config = dict(
    n_layer=13,
    d_model=96,
    normalize_top_k=True,
    balance_loss=0.00872,
    balance_bias=False,
    router_bias=True,
    norm_eps=1e-05,
)
Below are experts of layer 6 (counted from 0) of a mixture-of-experts language model. Rows are named router (the router's row for the expert), gate (a neuron's input weights, with its number), up (a neuron's input weights, with its number), down (a neuron's output weights, with its number) and show model dimensions 0-47. Each number is 128 + 32 x the weight over its row's rms, rounded and kept within 0 to 255. Numbers have three digits each.
After each expert's rows: "comes before" lists some tokens at least twice as common just after its tokens as in all text. This comes from a sample of Wikipedia text that the model never trained on. Tokens count by the router's weight.

# expert 3
router:098083121159084125180103202115128133061122093160134104145184103100122146107134102157128115115122108113162167108170070126123150118120179155089177
gate0:112155124160212098045113121103123148111073139132138131146213148171119144135130153078134179165117165123113130138101095122125131177102121055148082
up0:161155197154124079178102101098140143077139115100106153086137136150064159134078146118119140108121150150180113114125062149146138188128161086113135
down0:105095157100172152149181154111168118097159150150137108128169128146125149148174103132169133101126165161117127144154163041062148084196141155046128
gate1:144156144069073092131167143179133125136129057116133138132130178139054133117129074105158147092140119150166163116150136164120145095123117133142190
up1:055123191139097147175129120116129124187062137137137152166175149141095136101093110116113092135127074129134092091134095117120112105119175089126128
down1:098150157091094099116128140100137110113101113105060130101128092143118091090132145103194119135173088075171135167128097145068196119086083086070128
gate2:121106124129191131152108161126055174150120153119083135163136136142116125156077163102105146163149155126148093128134147167162125114133144114165023
up2:157056113180154120180128102115106115120110178123098133161134103136095124147096123126144117181130095134133128112150139171144133144170152118134100
down2:121103196170115132185060087179131087114158115088127089147116141086093095121146200095154168135118117147169098145153103156155158128126116124085141
gate3:106121143153148157167115136066122118116125109132132131146035129143177178115161082153160142097107075114174092098148180118109114065124122168096096
up3:143163161117143192106203088149189145105129151123109130181110073100101130122101133100104115125102173107078158119134124134117112126190160152107156
down3:132110083103126123141106140143150139157147087131185077114136190148098122131112123127115140104140132064153142161098160131148088125097224106109141
gate4:061117205112148055075125131159142061147114108125156139122164108100105168126114122131120133183146109129074077131164165136149140161097153094143090
up4:121081188165162087125093179197149106121119156152136157151133130119112101117102112155094133146124128123072082142177166128129156198130108070109136
down4:137063170199137095105141115133156143091127147119129117151142122146092099184144083143087156099172146062118140133146134047109207117137185127101152
gate5:052109153144082079158106129150122131129117105128099143160197100144066136105140120153118101135110117099134167068164217105132139074166108102088128
up5:172117135069137120110162119172145105171126113071179101110119119098161062135131111111110089146115151137075069181137126162103113210143164113190127
down5:097137144174089130155134132097163130077121088118099092106217120136134134109105135131131131090097157100131186145170194151173170103114156147162105
comes before: "The", "In", "==", "=", "===", "\n"

# expert 125
router:096112119171021123204074146158177084127143093083156162189140131105121160137146140084096106083167039133110167145166126130142091151149173165123157
gate0:114215169098038083171125101125152097116162112103130160175144153188104139149151136132076139119116111091136153177140128094118094096137192115139125
up0:141156055162154170088129101142087206157106119139141131139097112133130160105163108117148131131123114139154144119121104121140161115149133134087122
down0:138136067153109142150125135144169194139149123116150125104150180116148138107142097091077148134117120120133120130189145138130131031112160075136143
gate1:148073110116087168139129107134149096112132139063095196148138127178127143093147131193065196131142153139127124138193106088094088144088189144142159
up1:070155101131065141157120138125104124115121135107122114140141101146151130106139111101159192087118112104121125125142148180105114123114179128113226
down1:118139107128115083109158119136182086131096142115140121086113141130139190112095089153146121161104142082116127124107145168060147190144149151101196
gate2:113164101122107160110108168149138105106150206170089120118096156103071179114119050101145157099149156066112161088068131100131115137149106114121136
up2:133115119108176105183173149092120140143134107103122096150130154104150113164139160154152105184125129135127142135155103177141131082049108108114158
down2:130125164038116114113150101112073180030107105167123153117108132115144119147078091161210095184144153145215078136143091160139156113137110161161091
gate3:098140178141066175101023161121132150177146051108156177186167134126132102075139112135130149153174080118096131102128101097129103077132099200152173
up3:142136149069105105113155083136117105145151166078178123099141165097138074095123096169139149147066148142149155134195119128093134193054003119128146
down3:068140116202138158155114152138135119115188139128049113157155108098134117120086112134122089059128081143073140134145144125084158097131130152096090
gate4:115121167115084135118122145114150140130182110168122124180178203105144119159092176065125136109102074113139138166153099153161137141193131135072185
up4:130165113146193138156137120113127079140100163151158117118076073123130137088135058182140108115146166109119120103099134092117155093160134103180056
down4:119115050145142149142208091115096140108109111134164151116112114127124118064137075157118110092165098145139110138136145126144166050108120148141118
gate5:101103124144083063136134148163126171151166133090109072117075095153106189162110150120134111130081102151116120122154123146125128126170183112148168
up5:158110122097192146072100193090127077114161118144149159146084122114110128110102094122095213135115141113117141182140123138142153150148051198118095
down5:142188105131152173175111085073114116082128089130113192125101089149187142095068130123165201136154150184099104148113139180141112164168082187116160
comes before: " the", " a", " his", " its", " their", " her"

# expert 31
router:084083110136105105169101145127181107068128105122160130136151182086130154190153179103112117120171144180192125105098111142139084136147161149107170
gate0:112081132151130107185131126090108100118149186130161184087142146081146107173113173117173069114119157167121086181172111160198162078118125159120142
up0:109088226098125158122109161103186133079148145158191124103120104098145133175165113144071101094160125072160147136116138069111101166178135086090110
down0:175134165119124108139170119139176140138137131175147156129181150173101162098155128159102213172147139187163131106076080176135161100108133119074165
gate1:072116095151106129135068175152089133106159110154161154144110172104129177131127101140067157150165103124187118147153120089172115111124180128122130
up1:102115138096110123074079113156131139052195119125150108071094114084178125083120212126164192112154129157115097118140093138119153138207208107130113
down1:102120123150146091168131130171140160089101138100137201143144179131147090138170135102116078155186187135110117091146136102040118086082094150105125
gate2:140103178112080101125107156179160164146154127150112202145076110114101120163113121157134115091189117216100120135155108130183126132079116203102180
up2:188140061173114142204058127096112185136135102117171133092139144096162135177159091098103117161121110119174036141137110080109155110141135134118078
down2:139107105171151104111149071118198125129142209133092105099153102133115134154120109120153190153097067078103175127136169141085113240110126116143168
gate3:138134136141137082157097111103081127098155156100095126161118140167163152190152113111119189114117146164166172121156106114136114148110101168164193
up3:086091133098095116171128090109118147134109133127122060077155104149113158110122138122194088137161083155175118199112123179104113151120114096107076
down3:079128172097133124113191142118058148156160148156120094116170100096060151148103107100102138149177083122080141168111136123132106158160131149073080
gate4:065123131158112201188072189111111140112107100125093158118091123075125169104157102099137187068135082117128118095143111118149098105184144078100147
up4:145112119132129072148152102150192188165158142091101050172101133124138096187176089108101105136170132119068160095114117108169129078202160073146130
down4:091101126125146082113126112142135151093170144159145142128091169073149124156178119088158105059107114153094202134037148116142097130140143163065087
gate5:155124119141088094115087140186154141061182124118126103113071137093164169109149134120157132149139057110157104136107058159159109075158175135143178
up5:102123141168102163194162167155086084183123113147097142149128132148130148092109078116131134113136169099067168128131158099160061162094101147113117
down5:142116073191146120120056156098085116075162141103126150146112078133134123116122155143148150066170119133105074156129146123132171150086138153103140
comes before: " |", " the", "x", "–3;", "R;", " x"

# expert 92
router:090101108140088112171122141151185140093146132123151132162148178092121169187152181096102129135162128177180136109088121098153093129155150151107165
gate0:091072150132103078150076132134166116098176080133102147141207112131185119194138102101174180152108133106141142181120107113142073137035124143112165
up0:136118119120181120098094149171119197154116085117080080161093089149165217172114155127185152132108134138106050109101127137123123106089062124122121
down0:153088061159191119077111218112154127136115125081101138122099179165163138133159116203127098157153122129096062127133162112058115145141108182146085
gate1:149139109167076139119117098172133104128153086174176208070147130116119133150085110078099158132100154218138128122135119197143109128139086177094161
up1:141170112144162144089179150118121096131185152119108108084120193161111135125110119141098164071087106126110110108136087081161072134128127180130157
down1:141139107100095154152131112157135175134126145160059092098103151132120163083126075111123138125112190132144159157121172180087134145110164092099188
gate2:118059115080094163186103172158128059122118176112109139106192149132151142144121104122139119124156205146143123164150101136157094180106131134121107
up2:177138106126158191145087092127071104089168125149136141162158136149138127190113108142094123071143125111177134126159138084075172089143206086114161
down2:174150122182131135191162095123021158112112112169123129165121137099127182132106141098152161112158083183162096129128211117155094135155154127098133
gate3:129146168132077124207137112147133130040129161177057160079128117123132079116103103130109130120110090135151122130150104145150117059089129178115141
up3:128101100146201168119147138135135169147117112080116107112131060139104101139143126185175115181138145102100119147200118180071097110124124119136095
down3:160092131118103160109095166180098164137125142195076102134062092137134117130156130119135124177093160171119136165159139145099093170113139108113176
gate4:105094050167123130165111207154105089117078064108124102130188166155182103144187099131151141113135117116135166127121098158126128095078113182159184
up4:145093152113128104145105137155123068147102087126158062179128089155196090040114123136195138145152096111177109116161181111181101157181137183105146
down4:166146156125182111126084110151145117092141146096196142106062123155161097097167169138155181144137069103147089167122075097074175093079136067134141
gate5:139092118165143150164059082078144107101098053144153153091176149105124123115107125130102145113133097085161124182099088159160075121142175160144128
up5:157111115180120107096079145117178121149120138106051130099060080114135160179088167164104147137134142164124115160102157121090118157140122171159167
down5:126190105093208156085101102106110102130096121171165123152110099167111140144103175154136159107136090073129125153104169167171147158091091128074125
comes before: " |", "R", " ", ".1", ":", ")"

# expert 59
router:109088121189089166136077119156169080114108111138115133164172151106116155133138127067127130102130071089172159131118123093136088146130141121125182
gate0:093115106112129063149174086137128095109192134123150137156090095150059083118099103109117062139074152160096119098163126144102112195058134111138156
up0:178186094112095135171083123115074118122180088106132149177140164111098083149107100049196041094139115176184157159133091166135090100134115161122105
down0:082122166088143131136151138153083074099141120176129129124069173145145082173126131173118120161134135134168151150083175068080123112160150182149118
gate1:138226116126056116167141136077090147129078091157118114205134149140131149140094101104183181134148134134128144092167047129120113144104178126081153
up1:101169130110159144122040119178104155129129129110140087031097194086015079124132111176114124132102146138141130151117161128112123136136125134190117
down1:129133130140145108089085140161131089140192167165162062087151157105122070128108132135098153148053141071150096134087162130061117144112119172114117
gate2:115121127156091148123107140165192136121110042100143129176221157135141152152157149092133135115194087100135151109077138146153202104111067142097163
up2:131149100106099131089151179123115202145116141161135143058069092148140139168064100187132135071103145158126076146074118149094082112115156118147043
down2:100116111169126194117124136126100182084107121120145098134118135140138171181118125155120166103126163151108029067123072157195133079110156095137074
gate3:104100131098048158136124172109138145147072114116040173094164145146167080095132178149129109127113157123149099100135086154121106077182146119109108
up3:148108104162139152120147104114076164132149071139110076157139118042149076140120090128129142092114197144084132112178154123130165100141134159165058
down3:144127126078170097110136125104066113179124122122151119195149121165190124107103112085109124052115124103108147093149108095106111121119086188151117
gate4:135112120109140122120169128090117164108107106158122099115026119136142165117138170075073119093130136156140072070142099144117144104117077163120196
up4:075095120100153129138117122146137151096095148134192173168130110194142079180116174152149156102146166142163174176125099138099139105098143136122126
down4:120128130141158098114090076143136072101136149178097096153152131136079135103141207167110153165070152057098215105113157134062117123095091149086115
gate5:206154067139120136131146139131139107110158102096102114103140138158067153143162098078116178151138146136070124111125059105115124077140126211195148
up5:106101168118087103148086171143193159135093175102130144141140125124114108135078139138167119066175175166153133165121132160141094143177061124089128
down5:093120091097113173090136148131154082113106198095170112125139151174107154147124052101138111152125109084159164200137134159149171149111180129033135
comes before: " a", " the", " been", " an", " his", " by"

# expert 107
router:083083148161131126173103172190106154128144119121117144139173178100077186170084097085127114119178107113138105152135124117106130084184150125160117
gate0:094088149134117158124096079172083138149116160121105179091161168130083098105106183035161140144213092130138155145131131099132135075091158076122147
up0:141132203129086153146110127142173164147105145141055061186150142120164167067167189094088165178146117173145164163127114109109162107155148123087105
down0:145104149096118094106142101132130154160101137195163084118135112168094119112123124137094141167165157119116134120119164146139143084137174163151116
gate1:064154173141107086151204147132165181097133114197123098121175139129139174162117097140096168128077202161116115176107128171094189100128140185108149
up1:141130139126186161098067105110152082136143098140154103155141126138153138091149170137123087083101106125163131122109083108159071169109106129064122
down1:107098168099151125146104137191054117124076086154139117145124146084128147128134087137118123120155167160106138158177090119168157128118102097191100
gate2:133115194163123123122117130185183150080070120115129182061125170168176176128160138133062105169184136162105128081153124091129139092164139136158116
up2:123101073160133132133127181098123127085164208136129123194140193110142096102158102126099089112064068134104124144162133122157112113152202088106084
down2:122155117143128103173157137111160179104094099084122136112068124130166144065143126173164148149107164127142158071147076147153121099047083121128103
gate3:124098139129106061139136187101097139118097137199124170176127183108107167138060109149172150126124169146151132155114105178159155161168144101174117
up3:194128119122150086174230149122113097071141110187144134123101172139126152172150148167108147169089144139102083168116067168132114109167146125160127
down3:119153087079148117157167118125139127084135117121143077146117180125126149172105119142178156062140124094166130138115184120129180168167121178102166
gate4:116119159114118136178099164199197075133092063094125148152114200119093130151137073129134141183118146160166106170119132134098083115142181143141070
up4:088160153123152106127078105108087109158101128104189190078090114146132097142098135089088113111113131083121180090131144173174130096118100093138144
down4:152149147115138137155140139156054139108136119076081126128119100129134091132179173094108149115139106170125129162195110135139073116103123097176156
gate5:090116151112133183136159110131155169135126130110058100147076143083114177144086092103041151117197095204148112128169128172136167133114150149155137
up5:105154101173147104150119053133149202184092127166130157109177148118089119125111180169164113167148096127123193125139163128136158135151187099139144
down5:143146123111080156106171119114124079091124124165095196143151123157124145058118161146124072102110134118116151169133073126167119169088163154140140
comes before: " to", " in", " on", " as", " a", " with"

# expert 115
router:110054142143057127143101130132171149133134110107178112097184136078121197128134124059109101165137132173166126114081104149163146118165112140084164
gate0:112054129144054160120091116124158141148093088097120143084176083163111185110133139126150130153195134147130186155161114127106125118078120091086168
up0:088068131098117091096154099146111095157114083125141147114154128148119178120108157141061123108133093130205189141120147159097174135134181180090129
down0:130189127133199120093147127168116117161109135155104117157123124142074125126125104131127150113144115140159151192139112135107084079119180137212077
gate1:091145131146134173153122156126140127090116082154136141159177198157119198202119159106130143106092116110149108165123114142180151091127123182071145
up1:145137074156196098134139160150113132101104171094075152107118129096160090133101145172109141092158157130155090075159160104129084159096127109169060
down1:133128067154093115126061100073121141092163094105167077125135117171128155142200142130140120144143166158133218068095125150087127074163130132118114
gate2:110124124132135101129139111099150197153133131124159106143145138051100144171119149120160107115131076178176139109079114141137101111141101157078138
up2:150148147128116134103172135131208200103203089151183145123118136116091160167102120163153142076093068178090159116096125127131160129151146086120114
down2:125102098132207165055169156087108177086184037139100091172123089124159116097120109195099109112126139133109172073091119114128104123137103119104136
gate3:101141110177056120124148141136139163139122117128130113101182177079118157170161161095088126101093071126120133145075102149141194109177092143096138
up3:150155134130159090096166118086079104153117069077118141117140150121069100070134099123146104098148137073166125093169088165109139118097136116128116
down3:115093158151160109129118151073049074148069141083083109103155074148128136095141107100087149122152114145104173142142122099132131140075120092073133
gate4:118154157161084080107128110086145152117170129161106122149163101096139194131176156089155137147079128177106145140139118165122196093155131146111192
up4:064129126125158152139130087106133089174189143132127190122140131137097094141123126070202135113150095120053130136193116124136111113159143151193097
down4:134156117127112106069098131167150139200163120131165151095153103159172139121190137147143145079185053100111148134078129168171102159083098088088129
gate5:118116107070121132116090109151087190149177099147096085133145165117167097132152143135135146161105188114106067096130141177169172073142149093111161
up5:180181136076187105109177130107113082125162114094133141188105112076123116179121140144152147149170113093068152103176109120134112170123153156205106
down5:102138155171191108117092123140101169081086139136073086148127137139119102107113122200093153100125081145123131140144055179123137082072112086143136
comes before: " in", " by", " on", " to", " as", " at"

# expert 109
router:118093133162095129186036139120125076082164112145095163130175156092129186150066124098134180129159089137167129175136140094167144174118162116089138
gate0:089129151135048105096087130151145074132095104104140120136165090119185141141078131105096103138122105126112119128083150174161157123055118126095225
up0:152090138138113132126093170116091113117152123101136175159104143144127174100102105113141086193091095097188150129164121174057121130173083116162156
down0:174158200099146128054164118131102097148056123098122183138168092164094114129206149162101103190058164119138145157116171157094098113148110150151131
gate1:131175140158114188177105124170128116118157162177071140149168069149133139176118099056109145183136086124137112108128149089168178116100170118117139
up1:106041120142168159145164049143113156107090159112137158176218103133074136148156121110119170149138100153108124084147141088111126137074124101121112
down1:127027085162141102113168090085161099183157143117133141110120146154090162073129093076171155124122089091114126154095133105113171141126126136107141
gate2:121144135141108152107119150133132176167084174120137046132161170110083104161127149158144114124129111103136128132124101180119122127041113090098112
up2:112125102106113106133133085126177088136181107157098136157105153129138135157119145126114174097120141182090141163113134172149122117139078110161159
down2:076096133099102083190144082123123149118105134159145118109132069102135163153105137132156164115154141147055179135128131146098161146087109078099121
gate3:172088106200187178154132156117135147112112114097134116104067072127134160197148090131164121087161166100171127144188118158130098098138097117123148
up3:061155141108122088114129123086130080179124156133141201186157195218110119060107186114123102127152094148077131130098150133154122102081107130175130
down3:180187076152126106136146136076114075140169117163058163203120192118163129146154169150141110139163119152141176135112135091192105122097121141155112
gate4:135090184164107099085122182076171114161153134194094151131130148141181125101133165176184153095114120127055088105159109127124138107141112124136126
up4:116175135076119112168150125126145128063142114077131131119122066090121143169133137112073099171155158097224128128141099154121097080063081117099143
down4:130202161108097168187120144126129059055091132122123170125163167136140107119108099104155112101153149074128116131107152108093120200107140115088162
gate5:183141153153080114104115137166103107162079103178104124186099129096133143135146069132124092118123098106129146130123125087158110079090139111078114
up5:136149114087126134139122122111108144091168150146152201134113121049151134110126119122097102163143106095120175126181120117153127115171177108096134
down5:232165110095146139101161108096134079129136137153132145137088188094108071097141050132158088189170118090154137107112055116092167176169131098148079
comes before: " the", " a", " his", " least", " their", " its"

# expert 99
router:081096098117073152169079167117137106111117119178125169169216105126093178177137122101135101143171126138179106151144071108169076089100187169107174
gate0:145144073104153082105091105069107136132161101130104151094112084138095121122135177144067115111113174167184078099083174131152167113139093105177112
up0:160081100137144131139179140160170087135108164144098084156092178108116154162166171070131137121117159140162165199125066099110148204174149150114159
down0:124124173080135160178129158198155066160104142140120131187129124081149119129140094114202081160157125096120114145157133114108087171129148131113097
gate1:105139163102128165124211138184075121114135145152188143139180122114084099156101147138130124155117123127114056182230078110155072123090140106176125
up1:120068176120081180124164149136104130102116131132153159078163144076109083184083125171124096089177104165124082133135156125170081047135114086122140
down1:130127159005105120120150096111149173138145136144171137083139129131135142094128116148175060189098153127137098096140115113118124110128141130118113
gate2:180160089105089104164200120148072129101141139112140176120121145075121163111045062138086060106177152097138113179174114118105154117139160105116139
up2:127152184155132119119107108161170124116130170181134112108177126073104120179165095115137075105145100131085183120093111100130122122157118133170165
down2:099078088123140110079106125139193122151137113142138106150170159136140077154109094147153096139096149121160138183136085054155116092099153175171180
gate3:078116136122186057103139093122131182098099103125110088131172120086161112151181116178133141126174151098168123130087088133123184069088099152144113
up3:168106094126114199153092187133083090118163099102086145133105134184149148094109141141145144125141137129151068135159168169148149192154139104131100
down3:112082085084097092124152161128162114147137117107147173145152108125146159126166076181102140141116138132207103103162160135159114101090147183083148
gate4:120129180115184125145143074165128134121136129118190172135162133062091067119107138142130103159139150141152119125125110115142171104119099151184134
up4:167122154127169096148111113124090132093122124122146141115121148074115127116071106107108126144164135113144120179113131143155086089085182120188143
down4:118130181064177164102182100151158122154123147111091119099190087139160113137148112115170077172075122160101092186111105134151129120143114118138147
gate5:133138100143119176142105151107086152142109153158103101157171099131143091114089203114192083147154148144139085104055144118087160178200104116091089
up5:171134164155099077107111068167151105129158147098096169113020143103150187114104076136082148132130116091042183108201149153102096124113118119160148
down5:184195145168117123084085101066087200131125114179099113096172114124112130154140143138157093134113132096088136117110116113084192048155139111098140
comes before: "\n", " The", " He", " In", " It", " This"

# expert 40
router:046103142142073130135096102135145124077133048138141142110167171131133162200145130125131081132137100141125159133106139154145129175099143191119126
gate0:124153127175130063120178167120129174096078137100149132126143135144166177177173139143106150128131140191189091154108110195162137103200142103117157
up0:164131160064129091155192100166131134146039137120163094116116154090136136150183124112104130209119133208159124140083114169104174146159173142087145
down0:069123107171149110136135141109134246130137205122156124131122040161167116069145144149132147156135167089185079149166093162138108095085116103085127
gate1:148125150139140186153104141164171087130167141116116111108128094174133155178090167133161112118113057083095145151129140118103147127168108075111148
up1:149115148134085168162183141145150116169100151067110148089093109122129196178127110176197144135137101175104115093143140078123120131173105165139106
down1:068105156125157107176152170159138119115090116175118164057137159163137091205158177159158131103109109161150132184130201164081103099053133176171117
gate2:073132161133113115124092145117140164062142101197088117135119149147133148156152122171112114123123113156135121142095111180162125123072140177132174
up2:142147068184123136167159165106129137100150166107120112160180090118087144076122206105121138154128161086148135129141095119103127097204144104155101
down2:083165146105081130108125132124121187086148106154099180100121083141175142191150080177104141115119104108166133189151162083105170145041141140087154
gate3:186074111167104154101090114183131109127139160130131114159120146133100124157128163074135090195137127182185113119100133141167133134151112177156115
up3:115142119152134046100175130092139126081112080163092171120121112166123116102079146188121160122139111128145132103151118103114155108124207105101057
down3:093117079156081104079064079138149166089093098185133118130127143156096112120101149163086084131110100078154169113130098106145186094121150105116178
gate4:117090061157126076135123133055132155130170127131128121090102192094133155117133162124105131146108136135139116153063132150058105107124091105152145
up4:119133167101145146135111154176108139134123164095155080084133119073167108094116171090148090125159109092126079110163114140133108126177165144134167
down4:070141084142120151172099118091170138141127183089104128125109142177148109151123115146087095087071099058118140112076117195107070172134122172082160
gate5:128134098154088122125127125111106108072110109115155099151195111133141132157154107114128114189144135083142118139111121182132172138187172114192100
up5:144097166091105071157187077110144106108125162169111157123108155129100127133090092116111138092173130167156163110081123092124102115081150202067188
down5:110142173139121157181103091134171102130130110143128201146147117161154137054152166135140150124177127143111127090123111158154186119094140114196142
comes before: " the", " a", " his", " this", " which", " January"

# expert 71
router:078077106135123112152108164146163115079141137109153136122161168098112162201153158097102127143157121179185127103083097119145072125153159137123174
gate0:139111103109050137145111109130135155127122166162165129116139177107107157167091149170143113121134136120148160085100086132142110142076111065098111
up0:101116141110123119193126150171107172126042107121129080116182134167142075118082176147096139154123112072141124125134112130169120184174111076117139
down0:120103135125147116153121121155070163122146181135105087150187068154127145114099122144127129095117113126144118166148153132138123107128122141184079
gate1:096108093137117173093126140093171184129176106116159073131126146119079069110099125138092174127155162189114129125146097135154069125069167151111118
up1:166122118100143086135158132145136063162106148197091140166140149147127183116154077136143076109170120107182128115101110136133141123183085116086106
down1:128126153080111138140153147146202072130171115109134187132092135123145130183133093133145137133114125164172182093055077112107097150150112108170150
gate2:137091172165117133148148140088121125121135069190120151198113108057145154145098086105138069058126129176145144131073150138138084111188101136036150
up2:119128099178113170094144142160108151088105142111109130111200176131104086133050154183129139110131060163136102143063158128143067114169151114110069
down2:172163137168096094109119180145142146119153184127075155155137085153119157072165098118175154143130150133155107093139081125082098189097112114153113
gate3:116121117081104163182134167082106111099110120141192142147132111106173124191146148146118118083169088155161091132142100166139116128167139137098156
up3:132143093133142141103121072088144094181116095122128128168148126131102123094121121162123136137125147134096116131143170153149118081079067185107143
down3:189150114097180086121140131091161193126128119132193122144097147130169132119125121121173118161092083128153112113090168075097099154138154104138155
gate4:067069098188119149162061183113081095164118110133118169113138120125114202154119120125139146114111067168125131195101148116164135115145154184132137
up4:152131079149120108150186100092107151110115104113173173157149188129069198092124108131124113095161126127149129125102136141189089082125142151119175
down4:133153071158069158141116099134129127065081101101164167113156162080077132164101146105116117131131079128146058128120133158159122062145133163107107
gate5:141132135129093175183100150174083136125080104140122131150149133141158146094138138124166100128105147138097075133146090130198133129178179084199148
up5:172145170133101126156132193170149088180129119153131096118095134160127152123108091090124063106105075113119126131120140143139177102099117101137203
down5:117148112075126097099104162144146190133136142076163143110118104126135163109137139165137126116106097192082133117120132158134190139115144126115116
comes before: " |", " released", " also", " and", " not", " but"

# expert 111
router:079144091193124121136093175078107097073155137105111150128153180100115162171129079071133154071222088114177081164112101171171116095096116127110135
gate0:100120136093105115096142120126116138078159108138175153110087145158138121128179034102147111083078135185132069178131106162136155112141126147099137
up0:126143145128122146173163142106133182080099185193096128142179073115105154155150058148167080069171137139109135099160175131158161081181104120141132
down0:140167099156132130153154073102177128156175153124130133127095165143119135102123118109195123146096132048124148159108191146153129117157114119131144
gate1:126099099141104107137086140099064132101106161145126162125150107069136173226097120178159171116105103146115134161092172150118147184076140123106134
up1:165080145112089163150139123131137116133118164092161096102152125077156120094094135130103175142141206132107111116123097084135139123133150153147123
down1:143162168151152125102118131170127114137120134182123101149068082088166124164088097118075136125243090092143112146178090097108132095119135104128066
gate2:060137215155130122162163156122134104126116117131073042137150110141125196201129090133151096121183117107161138155135101137119133130049170106137174
up2:115179179151064102171150120201110116128116141138111075171133122114114114142107140134111221167113199088096074162160139111173124142098167125099121
down2:126174150182149134160155120140129135167097116134144107137170149131155156134138102068116083107148143146100127156143123160139111065090126158158112
gate3:140132141092130193125147188108085173134098109162132125130129129081113173190131072157094142143102133068117104100114125121152122140100145150104122
up3:158126100120159062153120132073074160068164130090101138100112156181137144090175132114114044142056180127152099119142127096149119121169087062163116
down3:141126134117126165157113144093106099114164160094212113117072155168085122103081119126085173183199138149135210143155096166121089151162142109105115
gate4:150147154136154134175125167064033148062192141122106158121151143151104126165143109141173097151195103157085158081160117147128085158128153145168122
up4:127153097117115174136089124166188127172044124144156063122102147091139135104117172100128110172086137127170162137121111101102147164177140055125162
down4:136142082128167133137168092196100108105147148091158165082099084064081111142078097109103121112136105127132060173124139167159117153131163148104117
gate5:104128143120112142143154155084147129074123134131128142119184071169085137168188122124166145134206101133101074088144103149115145151102132148141137
up5:153104130142138101131136090175185153123099144184164117160069188098162157103141138143054103102045111169107157144136108110145130136132115140081132
down5:049121154135140159137105181151084171068152119116157145152086137067091190066103128099135126182088158119096107157143121121121137127117164128154099
comes before: " of", ".", "s,", ",", "s.", "s"

# expert 65
router:104101110163096123125107170114097124146118151062099150110197177159138197165135104106085130133194082146127154126117096074095067163086155128104168
gate0:077127115163101167134066126151138163125129134103118138122162155123110188166138079111139142115134086137105132059123136095146110104200198102141133
up0:165072118131148140151147123137149122125097107167101086131108103096177100099129190147139118137115132116105137195175102135144103118089106147110116
down0:116129128224123119091094115096067189128136116158145129116129151098109130107104092168146151142175095133161085148126088099184186078107135094122122
gate1:150135123080099133103192136067081082112149100137104122152174168142123173168126155102089131145114156188099176197081099159117114158114122110072162
up1:132148168112107111133153124076132075114147097141128143171167161115075165161149140062093093116079107188116183155085058152136157115143112150098174
down1:089130147138175162128132130126158141136081137075090154102154096153083148087129116126096169127102187108099094119155178118094077180181170072150147
gate2:138125107099117111165169097100132112106122150126103126150167128123111086109184135139101155161059168192145150198108118138124183116150057105105119
up2:088129192094129151174096105078095103127135151148147143120147119129055088119108088165141149109097181152115139163101109137179184067108090103103178
down2:107130127072112190138155122100155120145061158101149207091144145136099116127152123109116116109058175115066121177147109096130135152110086115083108
gate3:109075125202120151150154130122108159115175131109134134057111143086166108145135153143113135136124051150100145081144106097110086119162157103089088
up3:133081107185146096123162134151143140158113173112103138102135169143148124162194147139108154146163080150142158094102134079084078168137141129112129
down3:152086161076122179112128179166183196112122162154086141112148080144159170130130155105071101132107176117121125149129119134169116121115149174102087
gate4:121135169125139115118130098190177110084134138129115113090133118149162098079090116145129111164184121143068125104126131107135104077100136100129113
up4:164097124131136151134091099141132144138074144117101184145056135063090149079068108116137191143105162111206144137121106117120086164155130107155128
down4:144147128154128125097141110127123104102116081154110170145148175168155137075093117165099086133132091187081085103172117153112102124161071086108177
gate5:107167095088117116142123203163144173107148102125147089117192147134161101136158117105110174143188153057079128125092070113148149072114130173159165
up5:119151051084111100100165119180158142154140118094151117087211156126108180130184122130092135139196173081086153155072124109104148156106160119107158
down5:120114101131107167094147123091176214146125093131102119127123088070124148160167102072149163125093118084140103141127135136137129125134149168110138
comes before: " a", " also", " an", " the", " not", " born"